config.toml
router_bias = true
init_std_router = 0.0118
lr = 0.00473
train_tokens = 818100000
Below are experts of layer 13 (counted from 0) of a mixture-of-experts language model. Rows are named router (the router's row for the expert), gate (a neuron's input weights, with its number), up (a neuron's input weights, with its number), down (a neuron's output weights, with its number) and show model dimensions 0-127. Each number is 128 + 24 x the weight over its row's rms, rounded and kept within 0 to 255. Numbers have three digits each.
Before each expert's rows: "mostly gets" lists some tokens that are sent to it at least half of the time. This comes from a sample of Wikipedia text that the model never trained on.

# expert 15
mostly gets: " part", " mat", "olog", "adem", " charac", " med"
router:089161136093133088115136142131130107133162102098111133105136165113110139107162144122169111140078140159116143082120139156130126115118111127145126140115087127145162131146149141118125164107141092181122148116127120099142137091135125098120129119167128133115138146107102142131091107119091163150103134126153158146147091145074147135145154121149080132166103070153147194124163091112140154116141
gate0:144131151122143130090097146046110156150143123103137086173117131091147130127106120149137140149147124135141127112178133119146157162105162168130108122129118123142134115169174109090110138143143133153149172123119108090173140146105167113150124142136113129136146152140120127131065107138136124159124126145133154130181118107088170135097168086146160133137081144130137132157113134135129163099139
up0:129133093124165134145104139108138129137175180144128132053125108095142110123121136104173168165108150116140145118099113101190107163129129118155187135146163119131142119161147128151132104131142139141168137153133162158114145113112130100173118093095144116166146138089132168140136119114106126170161084116148110146124115142121134123118145137115093113129089134105117130133111135096125074114148
down0:116117096139102137101092130163129110104134108121113092059115137108125122092146130110117174145123109129130119093117155142093119133146159137133137129114105133118095049119160125139107147091123175132143143115123113113136139106083131109158149087157140139145108122112186143144129081077103101136160133150123123137084092105123133128142100115123130131118114108107128125149143184123175173101118
gate1:102142138102175092106140151101117126159119128157093116071107120121130117131144180162126124144122117114106124137125162155170122182110064128095150161126128147156137107117131121124135118060136064139083109103100146117129111114153141108138129129163126153149142155121102153103104104110093119157126157120161115130133116130126146098127161155103144150172111112183127156118122123127146117144110
up1:134136101118098132144117116137115128150159121175139118116133093156125138101131117103126122128164121130100151114102118106123159081162122157090153099132094157127092094086160121123111131120107107096143127103177116177111155123128112091161123200111126130093107127140103144114128150160137159162124184152101146113114147172157102140105069100121107147128121123120181150135129151131156117114125
down1:122117156140104079080120104139109150182089129132112119121137149186150177113136111117089147106137178088129125130124144088118115131142089121127140160123115124142091107077159120201128103150133140152143087121149106073138126151118123145154149118106122138101137130130142094136110136144118106144165135133166132156116127125096117157130114142132137130130073091157121132121138105176125156101134
gate2:112162125136141114110116160118146108097129102126104121121151105100122121125140158136101159112172111181140136095116155155123101113126143145150127119105141130169139142172179158138151151126144141134137167142073130096116136101154167135120102105158122140114187129136121147116151185114121158152119143160157111150142115151111123152080172101097086182163113143159117140146156153138122147125097
up2:114096152107089117111152107174096158137147157099140139075120117108107102116065126155138126168130122140162109147123078125156132105135122104116154133140129119127110110096086090123138090141139122140124118113073130096131128152112121144096142153135122152140136105112103101139168176144136129156113122155136133114112106116127143096112143122141122168141150101154168078151120139143136137119218
down2:164148127144150110102150127153138150145118126135122124095119163111094148095136134128142135167122090168099134158136127117114103094158125136145150110177117162118145132110152212130066073121121092126133098153119116140070141134127153095112132117139168068124137142163115128111144107150111123147125137088110150106119165119147141099153129100089129162106155110122146158148132115121146105145137
gate3:115105143098129096157106152107125088126130123129181117176176120093122146167142128186139132148138133153099133113147180142118136105105121098156122103083160161131111136120126133112120112089109120132096146100149116118111138147165143124152158104155107119097147146136127133118162138147059160139114117142173153120118138145120153103102149066112125164141138105136137165133140090113159102110101
up3:128133135152135136086129108118123120127168150098105105055150147127123114106137127141115145117119163137155091108084145117108131140104109151132120082082107107130092138166097086128122204113135094085106131138081139139103126136132154156120136136153111148110071160105138141142112128099135141140138110110093106132123079142122117087151157121115099123146118132142156152157167148094111115093126
down3:154139126127162135136088139130113108135147148131075146136109156099131149118093134113107112120125162207164142152135108116170109159111092100094132137122140107125135138121131107139125110079137123114138079103141108137134097120132115177116147134171137114140127129166129109152088192135109158091133095105122136127147106147121078151128086131067135109159138149138157126109133152109116138162097
gate4:083118130080144152153117177113170142146150126084131133128122135071127136150106141170158112111111149171104136102113136175135122134111117185101116130107133148107164145149144130095128141160159132131123127099112093127146140125054154112102124133149129134097104170120145119119118142139078173134103133135169136133128140152089138129131143107146119194125112132104118109121115121076157124121135
up4:109112126066144152149139109112130107107116156134129164094129132151138162128123091166125120136117103096130135112068151171155117136153159162104146137124112168113179110156138165128106109173136112099133136097126140194155150103120120098122182173137133093143160127128117123113137088141131083115139129148092153135127149126135148124145156136160118138091109159168142169145142151125124115149126
down4:143148085123096150116105160133174115162155112136141138141149136126118091112101121101146113155139103097144146154081104108195179144165139136137096145114116104098130173153110117149083117085127143131113103138098160128128097165111127094117143113123076115111170070153141127145156163164123114117134139140090105112110122106140142109140129147163110126156128145128134099120128143157081120143117
gate5:136138137119163130080152127106118104176142128105147117112112159134140156092163146139140154154103077123129108098128158141115136150113127137107139077137130137135154157136111163143127105151092086124103167111149132132121145127173117121126145178140157096128131130105066127117093073072134177127123141149163113132147081122127142109105071094125152136163128101152116145132132109146140145129097
up5:138129116088139114139149164145108163142100105102173153108083121116139107108177160091155146142111131123170115137149120118132141114115089128131139137129116100140166120096126123096127094116120119150128163097130129137143091128143130113146145105105151174168167092133165139085109105146132096107133165098156152078145125114095095175111128143078158102096075126123106097126105143137107121126144
down5:161125153088140138112133129101135148155116143168135123122142119106071112144129120150120118066092137111129157133117127094118149140129112116150104172117080205147171154078124146140132152136156132132089102130110160120097140121122163132133163147124125125109086104140083147149188135089115117106143159111139149140151144121102126154132152157112168119157138135096130126099132105094125161112147
gate6:115131108134108104139139181113137124164171097090127096172141145141152167130105139138152136121115110138138115090112135098141123173120117145146172125098153170159111128147156160081176116103146136149146155114094153160095136122126114092161143108131156150149128136159150123124140079157132179149103158129113137118130143140105171137148163151123138118137120110137166157123139096126157192110132
up6:120135140103122103156141099115145083109144108149148116167108143187160132118089124136150126114104132176101135140162125141125145102137159115149092143090084103139167157090114101131074131134126118104123171123150120149103129102164167146094110135129132147143154101098133091130119134152187169084150149105147113154141116154136095123112115115135132124174109121163174131114146147123116143132089
down6:084089171086125129148156141145122124136149129093170131160110112128166107103136122143110141165116102052142146148104143111145170092119137139122136161074118108188174133105102129134105164091138108131149134126118143153138130121135166139128092143164146107091122143121144137180116110095133127124136138163142131171133147114154100151131101153116126102177121135147115158113114145113148101108135
gate7:121105123088153128126098157128115043148149111123116133137148122132157154154108142101139148125103090152111101070146158107142154119110134118162149172085104082121145148167134133166127145140121124130120122129107129119155128138129128166132160156163124150128099142088147125148133110126138129176124143148186106143111134126139092134102154140122077087144098107127171159155158099106109103136145
up7:113144118118092152099151128109153131112168104144095135171153109145146132143110132155133117130147127127088147156126162136143104072108105080184107119103100057151128135148134128155183138129108150117157114135115107135146133147145134098145111123131123104132092096155144092163104164114144111127134108117122112117099170116137101123117091154094103123117149163103151117149122114052133144146103
down7:164151094128132085103124114130147136135157110137131130147133093121131162133113128124087113156139146132091160122116116131119125156130145144135106174135114206100107088135131141118115099164123162112140119084139100104152149154131169116096159114128122161164132137160157116123078146106130117143118109113098115108167103117072141163097085137128165131105128118093177149114156165146146120169126
gate8:141111131147129120107156115132171128109120092114135096135158132121111118114127159143138129143083162134138141135113161133136119153080128135125144142112098145099102172107158120096149152068108062150087135088149112112111088134151131130128121148162145106108154145116146177152143109111099170127132132135131163152123100152101170099160135134155138099091135103168139153155164073120119163117121
up8:084145099139127100138103096186126161130146126102160085099141082107104121142140166134136127113103101129111109141137145143139133152102179158110091134158104144123148146140105086130081123160107152154147132138137147146097096169130090131134183134118147143148127073133111121116119129108156122167152100151127142097120085151137092077133114111133130161149123168135141136110161150092128152133119
down8:092114155136120108179081084094152095186120132127149132179090118155108157126103104128129118154136092110160117117097156120118093156122132146106139135111097107144097114112136161075171099169156153114105128113101112157177115121136138107131105106116129163115106129124153135149090124143133119125122135144154122123125119122151108149137145117168139119140155164125132140054128114170095120108121
gate9:161139091103135131091131120165192132121153097126156121115119145135123129119114161089155116133163133151090139118138146107137136123143171123138133162136078148091175121134108128058145129144120115138131161152091123106106143121135112152184127120146133145096145114123120119090113149110098155126174171124142151161159087116114173140134150129142144140165121114163138135141126112113165187107145
up9:128085085123149125120126105145114139073138076136120144096123121166129147101080101119139143098147090110084157146138166147142148128135133133101081178083150148150142178139135120109075091141101151158107153100190091133133128122124131140126124125127123130161149178117101154097082172129143112119108135127142118104128139145114096128126106125150140094116117119130146146144156087129137114137119
down9:127145135140143097137125115128107094140126111092070128133147115132111120121107088104138104130115158104127160102090152176110115095121119114165134146142106123095127110094171142160118098120138082113108117100157118182108120152156151119103115145109145107158121157114117102137132121156144148113114110154090065091128182107127103100142120081123115160121132175072118121156140126150100104152113
gate10:087148127129124101052103173162125117140139111094062152094152152153105117104130168111136137117101105136130104122153136158140169130079148130118135127124158142115161127103124155106123156117133120184134101136082122111130195127141143140123114135183118133096140130112140149125117086111120109142147112135120096138127114135131144118140130130138135116170147100160070138174135126105166127140109
up10:123100136169138131156089130120142155155150131117129144141083132148151131138118134098116125082120053134133121089072113093157140125102127139092152158170122107104152141120096131140134051137135111135102124132142148180137089115186166121131122130178108128131125164121098147115122136115148127147103140134179132078136138126150119117101127124097160155154162130116139112134140158148116143135130
down10:121130140118181129126133115164202084108105090143132116126094128115139121109121120142104145130127113127120121131129122126102157160115149158126116144141129127129110100137104164084113152114128130122085096163159117147129166095117093151134115074136131132081148064144121100110106173179093130154134144106146117156121180150125112108136144122077124158111101115119149126148168154135114107161152
gate11:135118178112169104107105165074120126146113074115120122118156108171126109117148100130145115174128097106122169118143142141172142170135097142117114133101139156201154140141182118137114116133149113136135110132147108149134168091134133115161089138156147171089145170149098135153125091123120132159129159141151114109118119149134169127119085138116134142119107146138102149138105142145165136138155
up11:116115110153146131133123123136140125074145128147119098146136100159123103132093117118134148172093109152120141146118126152111089155135102144107111184112132149099092133132128121131135156137120102069172106113116154118126152144059121080120098177157135118126095153132121128120157135140103167114102140140167100162170110146112142127152141148156123177123141114134126081122167141135185126107161
down11:138111109110122153147170098132132139137096103136136155172106163127081108115170091165123147077161075145069139151135097136127158143123118173122116139127087137163112144119102123146107141080151169159155117096116105162143135155094127094119122094123131114141162140147142095121142125153125122089114121118131111133141136079112184144108165124105154160138163137114128144136137118143146118110106
gate12:090150110094089108101132151118085138117153110142150137099104113140118105136149135143138138130147176151117115099130129125137140153094143099109126102105123141144131147113111157106092108128116090182123160087134079149122112130137105115110143107153128129170129177118114138120107096112092120151133150111142099147160092071120126109099139075132089154162103136189098121125146147084155154115154
up12:144151142178092125136160116169144126125092149156087134149114135127107116130122144140120142134165109110065102104101133131131085100031117148108153157132104151134134146145141126125136117103099126115130124100121151086103103148153159128086092136113124171134117142100109153135121123071155107160149109129096138138144142113138138116129114162104148136167138130115159124117138107135116175171100
down12:118121108134141143088089139112122143144161098117126169138136171075126130162127121117110158118169125133105146103132097130189123126117190116168092106147103131119171116137131088141157102101105127103120129105091108143122080133135149108118068147130139103130122153143155137201109083094138103109135132104127112107109139133140152098110117113150156124134116102142135104119104127146128142132070
gate13:108128119115132119069129180126117096129135130115119134134124108113138100107120123161162159147116102174144157105135172115137147139127121117126140129110103124163145152119125170115171119162157117146101160116154131173133136103125173144098111079175152134117117089133103104108090132096085156139093152144130143134127115116073165148097121114107104143135076118162156154157116105140111111116084
up13:167162126125174176109121091144164136102117088100148143139119098126126147145144133094115163158112117095132115132123149117103115115134151093150128084127144131151156127125170112097137099090138152104098148144141115148127125103141141116146051134111147140127141142145119119147113118156123144099139133119161145162088118162116123142131098114120132094080121079100138088192097151112091155100131
down13:152094123119153116140131104120115149118134137116118143148104129093123097123129149133105142128132123115097116128150155171135160131127055136140154133101116111160143183074115158167151131080148109114161128172153123118181075111118166134088129127183151137079118126135122141092145181158094152129140119120140152147119120115138137120162134153164130170136138118151140173139101143115135151115148
gate14:066139143152173151158136169136095115132168134121102112126103123130112118123135178166128113119136113134111168106121162148153127171130116138115139128123144153176124166141114157127146145118164102148137147131153142163125128130143142156118133110135120113131136127118110128105117114137094154124168149124106101119147111114115164184124177136092095164176088132143130201139109141133071149126170
up14:160125129116136122126126138090127127143150158101122169179132117135158191121148101156146140147108131172134143144101162113151153129147189100118126164107127150144129143116130133122137125143099126124146112078163119112079127171129132155111134096117102112126131097129119074145144117152131118163096092148117121089127085119146097131140173149155113119154091098131117108193123124155110110081124
down14:125174165136130119132141141126143094124158160145071124170143110130121171121122081156122121144140109093160138104066155093117178140127148134140092136121120146134127097127110094162165130135085157108126141141126121108113158104096137116110105090124080140124145139128099135110176145113118134166126155108140156142117120152117120126114074119140163110127099164132196137171120159133131131132143
gate15:122131108112143101113125137171103146135110089093110140112151097144140155134152122117098087106150128145138109034146077141159136164116127155113096145114086113160179126155175152087135136120115130153153127116170120146148137111129090110155157160121114119115148179125143127179110134105117123157124124127116099130106148154128136170119141138123121149164096102109143125151106097120134117167126
up15:144148105083135122159153108168118087171082141114111113165122134126151137139153110123134075136155119183131175096148142152171128150184139132147153163114146082145160156102148120111138079150134112136103132143157150131112089146121104130111136134146131101089164116158094129142144118144125156102114109110123099124162129105153147153170117127133147153110126169119124152117137157154158123087133
down15:125142107095141139147132100133119132153117063139111144079112086101153097112124108119103117125174100167112120090150119159177129127141087158174108123151149120158119142106139171147141096127133085135086142122129144163154143136122103108156144087149108148125124114118132145159103104100130151139129112125157150159195115129120101129123130134096138141122140127143094152088105182115110092136097
gate16:128118131133136127127157150119096127129132120087116111105118118116164147082139166142167105166117155150109158112165147152138120145123136110159147120124056146145131160116114148156145134130145137173138168153136142106119115085181094121156119146150147116117100130102121104103115118140074127105113155149184143144115107134097159106145143139134117141110137111164101151158114082122199138115086
up16:132131141135134143078117173166129106171141143123116129085168137143109126098115150087144129157080167122102131129089110171148138126134097145113147124099105143171148061157121118146129198082115095130113138093134179129128133125140096114136122090158146129138154131112164131083115158141120117134151145157136140129132141133141116121115153146133104146117123152141096113117104131120198108144131
down16:121125165169089145174154090185151111137128112137149141146154124094149091141158137126120130141100156096138092148150143170115101114110123125123145140131138140104097173111084101132114119092130102094103117124107133177118141102119122131104110102126155100126092125121141137159149122130134139141097123094118141102197099178165114117124102133102128132124170114179091126140111140101134096163151